Experts of a small language model: 3 picks a token.
Below are experts of layer 6 (counted from 0) of a mixture-of-experts language model. Rows are named router (the router's row for the expert), down (a neuron's output weights, with its number) and show model dimensions 0-127. Each number is 200 + 40 x the weight over its row's rms, rounded and kept within 0 to 999.
After each expert's rows: a language model's description of what the expert responds to. This comes from a sample of Wikipedia text that the model never trained on.

# expert 60
router,188,221,222,209,206,225,140,195,123,216,210,189,205,278,183,165,199,266,174,158,202,210,232,187,114,152,241,239,233,218,216,241,155,100,206,163,163,204,188,212,170,237,223,190,172,191,169,257,205,185,214,229,174,237,152,161,203,194,199,152,240,178,170,180,167,282,205,185,149,270,191,228,227,206,290,121,159,243,200,255,244,190,114,230,231,164,131,188,255,189,141,211,196,251,202,269,99,221,273,194,206,224,157,185,162,223,199,215,187,118,124,264,168,204,186,234,188,173,183,215,159,242,219,191,184,156,257,135
down1,206,239,177,259,298,177,206,200,151,167,223,194,204,204,208,206,170,145,176,177,216,196,296,214,285,209,225,200,210,252,222,173,136,244,208,172,169,170,206,203,193,186,180,302,197,236,187,132,170,156,201,180,227,236,188,209,232,184,140,160,130,152,175,214,205,201,236,203,126,242,198,224,177,307,186,222,179,163,134,249,166,151,262,157,197,191,206,174,249,271,232,228,233,249,237,251,185,183,210,241,181,182,189,213,262,158,123,130,247,225,197,235,176,209,283,155,172,115,183,279,204,182,186,150,231,226,231,238
down2,130,202,189,246,221,182,215,264,227,170,169,180,183,245,176,222,137,171,205,213,197,284,209,212,162,179,331,213,180,256,205,208,189,169,145,186,186,198,240,170,228,234,185,242,208,196,261,233,160,147,238,144,170,230,210,200,163,211,166,220,257,168,191,207,251,167,214,217,251,217,208,220,195,210,179,150,214,222,161,167,202,170,194,88,171,149,158,209,211,179,175,250,183,86,151,212,187,174,153,136,204,150,131,205,155,215,163,207,250,232,114,182,200,295,256,223,213,184,187,236,231,153,201,266,132,218,108,184
down3,219,165,168,226,225,298,238,188,234,189,235,239,222,170,157,155,191,227,166,144,225,263,269,213,172,176,183,180,156,213,266,229,170,183,201,177,246,227,159,221,208,246,213,102,250,204,274,184,182,259,283,201,152,187,261,195,149,211,211,184,245,156,194,204,177,216,123,196,209,266,275,167,190,157,157,118,190,198,195,247,156,197,171,190,136,195,156,227,169,246,151,152,200,263,180,268,222,274,235,204,150,144,116,168,190,176,183,180,206,171,165,176,148,143,232,171,144,225,222,241,207,258,172,204,219,187,243,145
down4,196,222,206,157,237,252,175,151,200,177,215,224,162,179,208,186,251,203,311,204,128,182,248,148,174,233,239,253,160,238,252,176,226,209,214,107,225,169,183,176,205,168,202,160,161,108,181,241,196,149,216,117,181,165,166,254,146,240,195,194,157,184,203,241,265,207,173,176,186,226,285,233,199,203,153,185,209,248,187,222,126,242,239,215,150,216,277,167,149,171,278,181,177,154,190,179,186,188,206,190,214,180,155,244,241,252,218,221,237,176,195,242,296,227,268,170,239,211,171,222,142,259,173,189,125,217,139,244
down5,313,216,225,203,179,188,122,224,137,206,167,218,199,146,197,228,267,230,249,224,249,257,216,245,219,214,308,241,137,163,238,196,163,147,151,221,255,196,164,157,225,224,138,176,162,218,182,264,220,124,238,210,202,148,168,233,257,196,201,202,197,217,160,151,236,192,183,183,223,218,177,170,203,208,220,182,220,187,203,270,189,240,250,234,193,101,231,182,254,202,212,198,162,226,239,172,212,205,222,239,191,110,180,235,269,253,168,234,209,199,176,93,154,282,167,161,193,181,167,233,124,227,186,185,195,176,244,170
down6,152,146,174,228,226,160,221,125,241,197,153,187,187,147,275,240,187,188,221,151,212,186,223,203,184,262,237,154,135,243,228,237,214,193,110,228,164,193,71,143,178,227,143,158,165,236,204,147,222,211,194,257,190,219,210,246,181,266,254,197,158,283,216,242,185,232,189,153,211,259,223,242,151,203,257,132,189,190,235,180,235,216,138,211,195,230,216,231,220,190,205,219,231,191,140,222,245,230,166,196,218,186,206,129,247,212,198,229,163,174,217,290,187,247,122,198,220,162,284,246,281,207,211,237,224,178,236,222
down7,267,224,210,222,268,181,193,223,221,134,154,129,216,244,92,192,162,197,193,209,193,218,204,165,177,193,182,264,273,202,164,170,281,164,166,224,214,224,256,252,172,232,257,188,269,234,213,185,234,210,175,177,214,189,175,216,157,140,191,279,107,166,185,202,206,226,183,182,228,197,187,179,231,200,177,117,162,137,221,206,241,218,102,182,236,266,178,142,187,165,204,193,184,273,219,238,222,129,248,261,139,232,251,165,173,185,188,205,205,131,197,191,257,168,285,156,163,148,201,176,237,219,171,212,224,157,223,240
down8,170,227,216,175,213,188,284,189,174,246,190,260,164,153,173,187,154,195,149,185,155,157,192,171,251,199,159,205,207,170,215,237,162,148,183,244,126,171,278,224,179,195,156,245,162,131,208,203,170,228,130,172,212,192,152,175,209,202,201,190,240,174,197,212,184,202,281,212,157,323,253,249,184,242,208,129,179,159,205,232,274,190,160,194,168,171,169,191,146,225,230,194,131,165,191,234,232,149,135,194,161,287,173,209,231,218,133,199,260,227,186,195,160,180,117,197,243,233,281,183,263,173,194,107,239,170,169,192
down9,170,186,175,187,170,213,186,205,183,153,188,169,226,216,164,180,173,195,282,195,189,152,135,226,141,127,207,219,184,283,161,162,201,181,199,166,227,175,202,182,283,162,118,288,223,220,248,283,173,178,218,248,216,209,128,273,148,263,237,259,157,277,267,195,183,261,212,200,168,209,161,197,175,165,180,203,171,213,236,207,168,213,214,157,203,202,208,232,210,243,247,220,198,188,250,168,129,233,139,221,194,139,204,198,191,153,215,257,192,205,193,160,210,204,153,188,161,150,157,241,161,259,175,288,97,246,135,185
down10,194,155,150,181,166,156,239,167,167,226,169,187,173,253,234,212,235,235,248,183,265,189,149,235,234,294,221,173,219,154,263,146,196,168,228,92,244,204,213,214,171,138,185,146,135,271,224,197,179,228,190,283,189,206,219,212,203,185,218,232,161,241,239,196,205,232,192,276,241,209,220,195,214,193,141,224,211,191,197,165,197,225,156,191,229,135,154,229,273,188,212,120,124,175,280,205,183,181,232,186,182,244,132,255,180,140,185,131,219,216,177,264,256,206,245,221,167,246,194,169,142,193,180,234,137,173,282,240
Word-internal pieces following one or two opening letters of ordinary words, such as k-ind, he-art, d-rown, m-ess, lo-ad.

# expert 3
router,180,176,145,179,139,171,183,204,199,164,293,144,193,224,215,142,207,219,229,158,245,212,276,167,167,145,230,232,217,209,153,205,243,211,152,249,205,142,237,243,224,214,149,150,202,220,204,229,139,256,247,212,228,169,144,235,152,169,220,174,167,165,209,260,241,222,215,234,169,275,245,184,229,138,225,170,150,185,162,151,240,153,170,137,110,154,206,202,182,190,135,187,198,211,169,234,163,161,209,283,265,172,185,178,214,276,148,218,255,245,159,161,208,144,246,167,206,231,179,161,174,242,278,213,167,141,256,159
down1,231,219,189,153,167,154,143,190,160,207,227,269,178,196,182,166,225,192,218,225,196,266,274,242,218,196,187,186,188,259,118,233,202,294,206,248,222,205,256,198,209,165,197,172,298,233,171,229,156,241,172,174,245,173,145,241,233,182,208,271,166,182,180,171,187,218,167,167,296,191,189,147,240,194,191,195,225,182,176,224,161,188,128,270,128,212,139,223,243,180,196,215,183,229,254,207,257,254,120,252,128,177,149,167,195,188,271,190,189,225,279,160,206,259,226,262,186,234,228,136,172,144,228,148,154,209,213,208
down2,166,241,199,133,216,133,250,224,231,161,194,263,162,178,225,269,170,237,204,217,132,137,162,167,195,200,175,158,224,245,189,234,137,143,149,231,207,250,221,208,270,185,207,201,258,241,228,252,171,229,191,190,192,180,246,201,157,169,201,200,183,209,256,193,168,218,198,236,166,224,253,163,198,224,206,266,237,218,202,205,298,237,176,213,194,206,210,80,289,197,281,271,242,198,188,164,289,187,240,184,197,194,185,216,158,186,244,205,221,249,171,218,189,231,226,257,250,195,260,240,222,220,170,210,167,320,228,259
down3,228,177,204,261,132,212,195,239,167,154,183,173,254,244,147,201,181,139,259,139,183,203,222,170,145,206,183,160,220,187,172,258,191,215,222,222,229,168,221,216,164,167,212,124,209,116,156,219,231,185,171,200,118,226,178,156,159,223,160,213,258,186,262,224,196,214,186,236,302,205,215,226,215,165,148,113,187,229,163,122,188,189,238,176,244,199,231,230,107,263,226,211,164,189,184,143,167,235,221,256,147,105,262,231,178,200,221,252,221,162,192,194,204,199,180,209,145,223,166,212,202,151,186,284,215,296,145,214
down4,201,222,183,184,201,174,189,175,167,114,201,213,213,170,156,93,190,155,231,265,208,199,196,188,128,274,137,200,150,199,200,220,218,281,249,158,229,164,171,183,139,187,196,168,170,266,248,228,158,240,163,144,240,193,192,163,195,223,163,168,243,101,212,205,207,207,252,231,132,259,204,235,103,170,249,147,164,169,184,211,219,251,216,184,141,145,194,263,167,232,183,207,210,252,212,153,165,198,198,195,114,179,179,210,235,197,195,231,182,184,298,149,236,236,222,180,171,192,175,178,191,201,141,96,172,156,227,203
down5,160,268,193,194,217,256,227,223,137,190,175,182,224,263,205,190,224,215,192,233,218,219,244,220,178,268,288,185,220,174,240,224,220,217,240,168,226,167,223,240,234,213,163,206,244,198,149,230,216,183,194,214,250,224,279,216,229,181,207,166,137,256,158,294,210,200,131,243,176,223,212,245,212,158,207,220,133,243,217,103,252,250,184,198,243,142,195,286,241,185,220,223,244,165,210,187,213,120,206,226,242,208,222,220,227,247,208,236,207,144,194,256,193,227,225,140,238,307,160,181,257,212,130,160,149,144,126,255
down6,135,108,189,168,195,220,237,190,262,156,237,165,201,175,207,235,261,249,129,259,221,163,248,152,169,201,270,203,223,163,203,210,239,184,104,150,302,251,215,271,165,170,185,215,202,187,220,223,211,177,196,138,198,179,239,186,206,215,203,147,181,172,142,196,209,247,196,191,159,167,172,234,220,134,110,172,198,173,222,274,212,246,192,228,208,208,230,231,172,194,176,191,203,246,167,265,152,180,182,190,247,236,186,244,242,163,223,281,220,279,210,232,183,178,186,190,150,249,257,196,183,166,221,162,163,264,101,136
down7,218,199,192,176,229,201,196,176,220,147,242,172,184,189,197,182,252,137,186,185,214,147,205,261,254,201,172,172,125,129,155,204,260,179,236,201,178,206,188,178,175,256,201,169,199,203,155,212,308,228,154,232,105,247,237,186,216,180,209,104,203,197,258,243,100,124,167,179,227,252,223,122,236,172,234,169,224,237,256,195,180,207,164,231,229,182,266,278,217,235,248,282,225,207,231,191,168,232,135,119,213,218,256,239,175,212,300,227,229,231,178,220,211,178,172,199,160,153,210,245,174,160,209,204,211,160,175,203
down8,201,276,165,216,229,264,213,233,156,273,220,83,211,176,231,177,155,209,173,159,174,173,239,213,198,250,151,189,173,204,183,165,165,106,252,171,175,224,158,213,185,205,120,201,299,155,185,141,187,193,186,242,272,196,234,135,168,271,172,180,178,219,250,192,207,155,170,218,278,196,200,213,99,181,193,137,187,226,198,245,197,207,187,192,177,182,202,240,188,209,278,173,253,216,234,204,250,204,121,191,174,176,203,196,163,235,196,279,228,214,234,180,182,279,246,153,162,209,128,224,216,167,233,198,161,237,188,267
down9,155,178,161,160,145,184,216,173,185,178,137,231,172,177,219,141,192,204,148,261,177,132,210,172,184,205,243,260,228,227,111,188,214,219,127,189,179,151,150,230,171,228,180,126,197,183,269,196,225,205,256,180,174,213,221,212,235,228,257,172,155,248,179,250,203,188,187,261,154,280,143,181,232,173,195,219,170,253,151,214,210,204,206,220,253,244,223,153,308,172,234,120,145,239,186,196,204,285,225,156,294,196,155,201,241,163,153,203,205,222,142,202,158,190,199,171,141,226,170,196,185,168,254,209,249,151,287,177
down10,229,233,167,233,195,166,252,223,241,241,182,221,275,187,196,186,193,162,181,128,184,239,158,153,174,185,277,141,162,215,166,280,160,160,229,235,240,167,192,201,204,130,244,174,201,163,258,154,186,183,163,240,194,221,181,234,232,224,166,188,192,182,148,212,250,205,200,237,266,202,250,197,200,219,172,255,288,245,258,205,260,212,228,113,165,243,109,190,209,200,102,187,264,137,247,202,233,219,210,228,178,192,136,240,141,150,168,238,211,224,217,186,281,188,143,248,155,259,156,245,178,217,233,130,227,225,199,184
Scattered pieces in wiki tables and words, such as the slash in n/a, digits in lap times, and adu in graduate.

# expert 22
router,216,199,190,190,187,151,158,192,134,188,203,181,217,220,210,155,209,207,237,215,195,162,240,138,182,214,214,199,237,224,234,200,180,179,223,204,191,154,289,134,187,206,193,315,221,188,203,236,206,203,228,281,194,258,131,152,222,166,151,183,238,148,248,186,175,293,265,252,133,228,235,126,212,223,202,173,114,198,245,124,251,203,183,239,140,159,196,219,158,192,96,239,140,186,215,217,155,136,171,199,227,139,214,150,182,193,207,258,207,196,115,203,238,208,153,222,147,232,153,234,169,190,224,191,178,116,198,170
down1,214,186,177,262,186,247,251,221,196,205,179,226,106,182,278,197,194,196,139,194,131,221,216,153,133,215,203,171,190,146,179,223,215,173,147,206,171,164,218,171,198,180,142,185,292,107,142,205,185,211,197,200,139,240,171,227,176,154,174,179,149,175,124,251,224,153,179,183,188,221,165,186,214,235,214,250,174,137,183,187,221,204,168,152,208,226,160,246,179,253,150,217,114,139,201,222,172,179,181,155,178,254,180,212,144,195,276,280,172,278,192,200,230,175,185,298,243,253,147,148,227,175,174,192,265,164,144,211
down2,246,230,182,212,261,136,243,226,160,138,226,255,179,164,243,220,168,156,129,182,232,142,239,186,183,166,226,158,185,220,270,181,177,160,213,193,209,182,204,162,211,207,268,223,159,223,236,174,244,170,179,223,220,159,252,154,320,232,246,270,162,154,197,213,231,233,195,252,162,205,142,169,193,219,181,178,138,186,252,182,193,205,141,323,222,231,245,169,216,203,197,166,202,204,228,95,242,142,200,180,196,190,180,191,248,141,145,223,203,201,239,224,223,213,223,208,209,233,191,159,151,140,169,160,259,241,89,205
down3,188,243,136,141,291,210,194,213,260,172,274,210,212,180,161,191,196,217,225,185,283,187,133,152,228,225,199,185,182,166,206,215,192,134,154,223,193,227,232,198,170,262,218,198,214,209,280,170,224,186,220,219,263,193,184,259,150,166,142,280,253,224,151,169,201,193,175,221,151,209,254,233,112,183,193,115,237,193,233,226,225,185,277,205,199,203,188,165,200,139,116,216,249,290,135,235,235,223,144,156,138,129,124,158,225,246,215,221,230,162,223,193,210,231,257,270,177,188,209,198,181,137,206,218,207,205,215,198
down4,194,145,190,141,210,227,223,103,239,267,210,230,162,196,174,249,246,171,153,137,200,202,208,184,161,92,242,121,191,136,171,213,185,220,159,206,226,140,200,207,245,188,144,86,140,268,155,173,172,227,181,176,200,251,279,192,205,134,252,206,168,225,172,224,207,214,241,214,207,212,246,185,285,189,219,227,249,268,216,260,259,178,142,171,226,213,190,141,213,183,233,204,253,254,202,280,169,177,236,191,187,214,139,218,182,251,259,155,239,251,185,217,205,167,158,180,226,192,245,159,216,245,179,225,219,199,198,223
down5,169,169,198,263,223,243,161,183,248,209,191,162,217,181,138,246,221,183,207,189,226,275,76,186,182,236,196,163,202,153,222,195,163,209,273,161,184,187,184,186,177,188,180,224,166,201,238,246,129,190,217,200,146,192,165,219,169,175,219,220,110,233,239,138,192,173,142,257,221,187,168,214,229,141,217,205,87,216,218,164,198,201,259,185,233,117,201,256,153,182,168,187,199,177,251,202,239,163,188,229,225,199,233,218,216,103,186,211,59,194,284,254,164,235,253,167,185,209,191,190,153,163,181,164,245,214,211,150
down6,230,172,190,261,207,193,160,183,186,227,206,211,154,204,208,169,206,188,237,174,194,265,162,129,185,151,195,187,168,175,296,224,103,224,140,232,140,182,191,241,178,158,239,135,223,164,220,166,182,226,252,272,223,279,243,190,167,276,207,209,158,267,201,180,201,202,201,177,142,245,184,246,232,260,185,218,238,193,136,233,196,186,237,274,199,245,269,267,194,236,193,302,141,143,188,164,203,205,171,226,178,150,206,257,250,246,212,207,238,172,226,153,292,233,242,174,182,253,208,158,150,207,246,146,169,220,174,212
down7,119,158,154,190,238,176,143,182,141,280,191,203,180,213,242,239,144,217,191,287,197,214,229,224,223,187,198,229,164,155,183,222,147,217,167,262,190,208,186,156,180,205,286,119,183,155,172,223,249,219,193,252,228,130,201,107,213,161,220,237,171,260,164,233,185,215,266,275,172,242,213,214,132,178,179,182,169,138,254,180,223,173,250,184,152,237,231,224,255,170,235,198,191,291,259,202,248,174,141,189,196,136,185,120,259,215,205,222,210,161,192,172,231,185,141,175,247,103,221,195,156,200,204,180,179,204,205,189
down8,171,173,194,271,141,219,120,182,178,231,190,145,218,245,179,250,237,189,138,192,193,137,204,264,232,137,219,260,245,237,191,145,191,184,244,222,216,173,163,181,185,166,156,201,177,171,191,209,217,159,267,189,169,206,135,172,199,279,202,238,294,209,209,131,172,174,223,157,203,217,292,182,207,201,180,205,123,139,195,182,267,207,203,166,237,276,180,218,200,157,129,166,160,204,223,227,201,210,227,224,181,220,285,181,168,172,196,197,219,188,195,127,204,169,161,141,218,203,117,135,132,190,202,212,116,237,288,174
down9,206,228,206,265,141,212,112,245,242,241,221,169,151,214,281,226,194,164,250,203,256,267,222,166,206,157,204,209,188,261,173,175,242,162,242,197,210,172,197,140,214,180,162,214,204,223,221,181,194,179,225,194,153,286,206,274,187,184,299,236,196,155,243,230,189,223,225,226,232,167,226,240,270,241,278,174,232,177,238,160,209,293,114,190,201,239,209,215,204,164,215,259,188,200,165,250,219,152,206,177,187,230,185,160,238,101,218,238,202,209,171,184,153,277,175,86,200,243,211,228,199,201,134,214,251,167,219,235
down10,200,228,211,134,189,251,94,173,174,214,196,132,110,254,220,216,170,146,184,223,198,174,240,234,256,126,240,150,222,268,246,169,240,231,154,191,178,202,165,249,190,150,170,291,183,194,204,179,163,211,318,188,242,187,142,180,207,207,143,219,222,167,233,205,284,191,142,214,236,142,173,158,166,279,138,181,205,171,193,218,225,207,236,150,204,160,163,223,161,203,211,210,219,134,234,196,217,213,185,273,208,195,166,165,222,201,187,218,237,195,258,179,215,211,189,217,186,251,180,256,219,210,228,314,219,255,158,148
Ordinal and sequence words after the/his/its in sports and career text, such as first, second, final, last, next, fourth.

# expert 27
router,216,242,261,159,145,166,196,187,260,197,206,188,195,309,179,239,213,222,206,223,232,244,235,224,193,178,264,240,231,241,163,200,276,159,210,166,215,232,222,182,212,185,198,133,188,182,189,227,226,157,164,191,199,199,155,280,190,219,149,200,276,123,211,209,169,246,212,213,137,223,295,155,252,154,224,166,163,260,200,156,169,220,100,148,220,182,252,121,234,207,186,150,190,153,198,260,92,215,190,173,174,251,172,190,249,214,155,230,164,226,159,240,193,231,193,175,176,249,162,255,214,209,220,256,140,198,254,161
down1,152,201,208,242,156,207,181,190,208,211,233,136,150,140,223,237,260,230,155,216,176,211,232,285,193,187,249,177,130,263,69,253,263,199,255,182,156,210,199,208,237,238,195,188,180,183,212,222,261,179,286,235,218,197,222,234,246,234,161,200,153,219,228,267,159,123,177,253,183,187,229,183,251,165,241,164,183,313,171,212,151,234,175,221,240,162,218,232,244,235,285,217,171,206,214,197,231,228,221,150,206,184,211,161,200,200,262,130,179,194,213,143,156,210,171,243,183,103,208,196,192,256,222,229,186,153,230,199
down2,192,243,292,178,167,179,201,151,197,202,195,198,206,226,172,195,144,220,226,263,225,192,180,286,166,240,168,229,128,192,176,104,219,213,242,219,241,153,204,187,162,212,200,164,207,194,223,200,198,119,293,218,148,258,133,228,158,225,134,217,175,155,221,197,145,261,187,162,279,169,192,254,179,148,204,279,211,162,231,196,227,229,246,66,273,183,199,205,158,208,193,175,145,244,190,254,166,187,177,173,167,183,220,183,159,204,199,188,181,260,122,152,174,254,169,207,208,191,225,170,231,197,133,169,218,219,250,243
down3,99,231,168,268,200,156,242,143,177,263,188,210,172,207,245,242,261,222,250,219,193,186,227,204,224,174,205,187,234,174,204,270,204,162,192,122,207,134,266,131,197,198,119,219,248,266,184,224,261,225,193,162,192,194,226,135,248,214,172,204,176,300,158,178,245,236,185,223,193,188,226,213,217,200,248,191,204,175,136,153,213,238,227,156,191,168,172,173,177,176,340,147,199,173,178,180,191,201,228,76,232,190,145,207,212,170,221,246,240,209,202,252,179,210,184,208,188,191,106,196,177,195,206,145,229,164,236,230
down4,218,278,124,230,218,229,117,251,176,190,199,140,200,230,245,222,211,174,182,154,211,246,123,171,207,215,143,125,224,198,211,119,190,194,189,268,215,178,205,207,161,173,238,174,214,184,118,172,238,160,161,229,173,214,194,268,111,166,194,231,138,123,305,163,181,212,186,179,196,147,263,221,187,170,153,221,218,175,192,188,205,172,217,253,169,264,172,134,161,214,174,150,199,197,257,188,199,201,175,191,238,172,257,166,169,153,151,156,202,160,164,177,216,165,229,131,163,203,154,203,262,243,178,171,251,109,166,207
down5,247,215,248,201,177,156,154,163,241,191,189,202,168,282,196,183,135,245,205,140,245,211,108,259,186,126,292,173,252,151,215,177,222,268,143,222,226,179,189,210,220,180,213,225,189,201,190,204,146,121,201,268,199,133,164,235,237,198,175,211,97,213,174,173,150,218,231,165,186,221,214,225,139,238,195,218,209,174,178,261,263,246,204,162,185,201,167,183,179,201,250,224,169,253,256,127,238,171,131,213,177,177,163,240,229,113,270,154,191,235,231,209,211,134,163,196,197,204,165,217,211,192,192,203,296,157,250,184
down6,93,181,195,273,247,187,227,150,188,229,217,186,196,194,176,235,153,243,265,185,178,217,227,217,192,164,214,279,200,212,210,204,159,251,224,213,221,188,201,144,184,219,243,186,182,198,192,236,225,222,176,181,226,114,200,194,205,198,221,174,160,305,88,119,279,155,235,212,171,205,196,237,197,176,200,233,152,192,222,195,263,213,153,210,201,204,178,199,205,224,175,279,164,168,162,174,213,234,146,197,193,197,145,200,178,138,143,269,212,223,177,305,187,229,220,286,261,218,211,170,234,216,177,322,172,229,139,166
down7,267,175,244,191,182,152,178,157,193,247,96,207,212,147,227,186,231,162,205,233,139,116,204,279,228,235,211,155,153,189,200,246,194,153,184,230,209,143,174,227,220,195,202,272,262,152,137,147,247,141,173,222,211,266,176,278,223,158,234,236,174,190,241,147,186,160,223,255,212,225,205,233,97,234,222,184,246,141,182,228,170,181,206,185,212,176,155,137,214,236,204,310,167,213,220,192,196,208,163,167,213,206,169,139,184,190,202,233,244,206,242,286,185,215,222,149,213,208,224,166,203,161,173,181,185,137,251,115
down8,155,219,229,283,178,203,196,314,183,243,188,283,218,215,230,173,135,259,224,167,224,167,137,178,192,274,170,264,214,173,158,245,180,150,185,201,249,166,231,279,220,112,256,190,233,265,152,188,157,242,216,181,166,223,154,200,185,194,187,213,173,183,135,179,212,186,220,255,252,233,237,249,166,229,206,166,171,230,239,214,145,232,150,192,199,227,170,219,237,188,193,189,195,220,235,196,163,151,204,258,238,225,253,199,308,173,192,132,180,182,195,112,137,148,165,153,224,202,274,222,252,229,220,201,217,253,173,189
down9,142,207,168,174,204,182,206,203,226,177,258,239,212,163,180,280,165,153,199,166,214,212,134,169,239,197,264,247,229,265,217,191,185,264,174,139,209,216,186,178,184,201,228,132,238,215,249,139,209,199,183,162,212,199,160,202,166,88,198,215,189,202,213,197,259,167,139,235,226,178,221,124,176,194,203,197,235,253,221,190,94,245,150,252,209,266,175,178,183,154,172,107,237,144,196,216,152,185,179,200,202,237,199,156,224,196,106,151,142,210,239,286,174,192,168,161,237,102,201,189,183,225,148,252,218,257,180,248
down10,253,164,202,208,217,156,151,181,198,241,159,140,174,250,182,182,250,154,216,153,150,235,223,230,196,133,156,174,180,182,214,248,160,159,152,274,147,200,246,221,237,266,167,200,163,150,213,147,231,220,201,233,138,182,289,272,191,176,184,202,214,146,228,155,187,184,274,274,156,204,181,209,165,208,208,206,193,206,219,260,213,168,308,212,206,262,185,241,197,209,177,224,159,141,214,150,230,167,216,213,234,278,271,174,207,181,173,217,267,241,202,244,191,108,209,212,199,228,191,207,275,196,174,204,202,91,198,273
Mid-word pieces with p or b, such as ab, ap, amp and ib in gigabits, Cannabidiol, Singapore, Amphibious.

# expert 63
router,183,166,140,168,142,169,186,200,196,166,289,141,193,223,219,133,201,215,232,172,243,211,273,165,173,146,228,234,212,206,159,212,242,212,151,258,212,151,236,240,230,210,150,152,200,219,209,219,140,248,247,212,228,172,146,232,155,160,215,174,166,157,212,253,239,229,223,233,170,269,245,179,227,139,230,163,139,190,163,149,236,153,169,137,109,151,210,201,171,199,142,192,206,206,167,226,163,155,204,283,267,173,183,173,210,274,150,223,254,247,154,168,212,140,252,182,205,227,184,157,177,242,286,213,163,142,255,167
down1,203,148,230,151,234,165,182,213,251,156,138,187,207,184,200,191,270,228,252,143,270,235,234,191,269,266,225,175,173,145,196,175,205,230,212,191,171,124,195,153,231,276,143,236,205,139,157,209,242,228,154,191,99,181,196,220,245,237,239,229,156,218,244,162,117,239,200,201,219,183,188,208,226,163,290,223,209,192,212,232,244,208,190,279,184,195,186,158,215,161,181,220,216,309,164,135,214,220,217,177,199,183,203,144,290,250,205,167,171,132,155,188,230,141,240,200,185,269,165,232,227,233,231,180,230,144,243,225
down2,215,148,325,204,225,192,198,251,203,228,249,195,247,245,158,191,156,177,179,254,147,165,256,259,172,174,164,150,151,155,199,199,189,191,191,211,267,189,123,263,247,149,212,290,152,141,208,214,141,151,150,195,262,256,204,144,213,156,231,221,201,248,189,199,193,254,194,162,295,230,207,187,248,203,229,205,152,198,186,174,164,261,207,234,191,216,220,236,184,239,225,203,274,181,189,207,272,133,180,252,253,215,233,217,210,198,172,168,201,122,250,188,205,254,185,170,276,138,156,236,175,190,218,238,251,235,207,182
down3,129,166,223,254,204,236,262,258,198,266,225,145,234,250,232,190,210,225,210,227,150,234,193,197,117,143,183,192,222,226,188,229,190,161,242,241,211,166,208,221,210,210,202,243,255,214,222,179,186,149,229,254,300,241,188,183,168,218,251,192,236,209,105,185,169,190,190,184,163,124,209,182,237,178,190,159,199,154,203,312,221,258,187,175,216,130,162,209,203,198,194,263,226,191,218,222,160,294,205,134,131,168,196,168,228,224,216,250,222,154,180,211,159,153,138,135,256,143,280,184,218,139,210,152,237,230,171,157
down4,158,239,258,173,186,188,206,272,221,192,208,172,216,178,178,227,226,242,221,183,189,131,165,211,249,194,235,130,257,167,127,225,219,132,209,200,247,188,182,204,196,203,169,258,252,138,193,262,232,163,191,174,240,217,224,167,151,228,213,225,273,202,177,215,143,235,120,201,181,253,137,225,193,139,232,174,192,263,225,224,169,222,161,177,199,224,281,226,215,213,197,122,182,222,192,292,215,103,236,150,170,147,237,265,252,95,206,169,146,91,218,184,198,234,183,203,205,184,186,147,174,257,184,214,228,227,170,212
down5,149,211,257,205,97,176,235,210,208,225,191,258,168,184,231,216,168,222,234,210,194,203,185,223,223,229,180,215,265,204,217,166,151,201,147,224,242,160,229,93,183,206,185,201,251,202,213,223,165,247,202,191,251,241,208,101,118,133,159,237,240,208,194,218,155,238,212,243,277,137,206,220,221,211,203,235,236,181,174,185,210,209,305,231,279,197,242,177,194,233,252,242,187,173,196,193,115,171,182,223,145,229,198,251,195,244,217,193,104,277,132,170,169,179,208,215,164,226,291,235,162,169,220,152,153,209,163,241
down6,163,152,181,203,278,247,206,252,137,188,227,145,255,301,181,267,278,198,268,176,225,212,245,213,163,181,143,220,236,286,164,169,216,182,188,178,199,168,212,256,217,246,231,205,186,188,140,173,250,214,117,190,143,195,205,146,203,269,229,269,181,234,216,141,263,193,215,212,187,186,189,272,186,290,178,172,175,128,195,232,272,200,204,133,165,218,248,213,213,243,168,170,196,183,146,184,161,114,198,228,191,189,105,198,264,235,178,187,229,147,255,186,227,213,245,237,200,163,197,197,225,184,192,159,190,197,176,186
down7,246,120,195,204,157,263,182,132,208,178,199,138,170,193,280,199,243,197,167,249,197,206,236,228,273,195,224,164,205,216,136,163,205,216,172,145,202,233,226,224,207,283,251,206,202,184,180,162,157,212,222,174,228,245,221,147,177,233,261,203,218,133,182,228,259,159,169,149,165,173,162,293,264,145,221,176,169,189,205,163,231,152,269,269,200,175,261,240,246,229,165,212,234,143,146,144,157,193,197,127,205,259,230,245,199,201,254,179,141,254,233,130,185,190,223,196,169,184,206,248,250,234,177,239,263,154,202,137
down8,245,189,295,167,181,226,188,205,189,231,190,228,207,133,157,187,186,186,205,218,147,328,210,198,186,246,282,232,232,193,251,204,201,193,194,139,193,182,145,220,208,173,213,244,201,100,175,154,205,259,217,175,250,234,130,247,156,193,220,219,163,277,213,204,222,205,226,200,172,193,259,209,206,243,211,163,205,238,173,154,184,182,200,197,204,126,200,226,220,212,221,141,235,243,257,123,245,160,175,200,253,216,172,221,191,173,206,176,223,202,99,201,147,127,125,164,212,251,268,233,222,225,303,212,169,251,163,253
down9,212,210,231,281,185,203,178,255,237,188,243,253,177,136,229,252,246,185,142,216,274,195,205,216,221,189,221,186,213,241,222,208,229,252,120,224,164,223,178,224,168,171,156,187,152,252,222,223,206,241,212,164,151,182,163,181,196,133,210,169,175,181,141,276,162,148,279,225,180,95,215,251,190,173,187,230,215,234,165,259,183,217,187,207,186,181,216,245,215,247,194,123,198,205,208,212,191,155,207,126,161,132,146,210,193,243,239,232,212,161,231,188,219,137,131,229,256,206,168,164,220,69,205,210,90,226,225,233
down10,244,199,204,204,224,181,231,159,164,213,238,204,200,130,190,173,143,188,196,215,213,141,210,226,216,175,214,204,194,177,213,224,150,294,241,211,172,227,112,235,95,192,243,163,181,149,169,217,234,212,188,163,236,289,270,101,225,193,215,152,197,159,195,197,259,222,221,134,186,221,223,208,205,178,203,167,195,174,284,142,230,234,190,142,212,233,169,164,248,219,167,176,206,174,215,216,240,180,176,206,225,178,262,195,184,204,264,175,214,181,110,218,100,148,184,171,101,148,227,128,187,230,189,165,132,153,123,188
Rare tokens in census sentences and results tables, such as female householder, month names, table pipes, plural s in drums.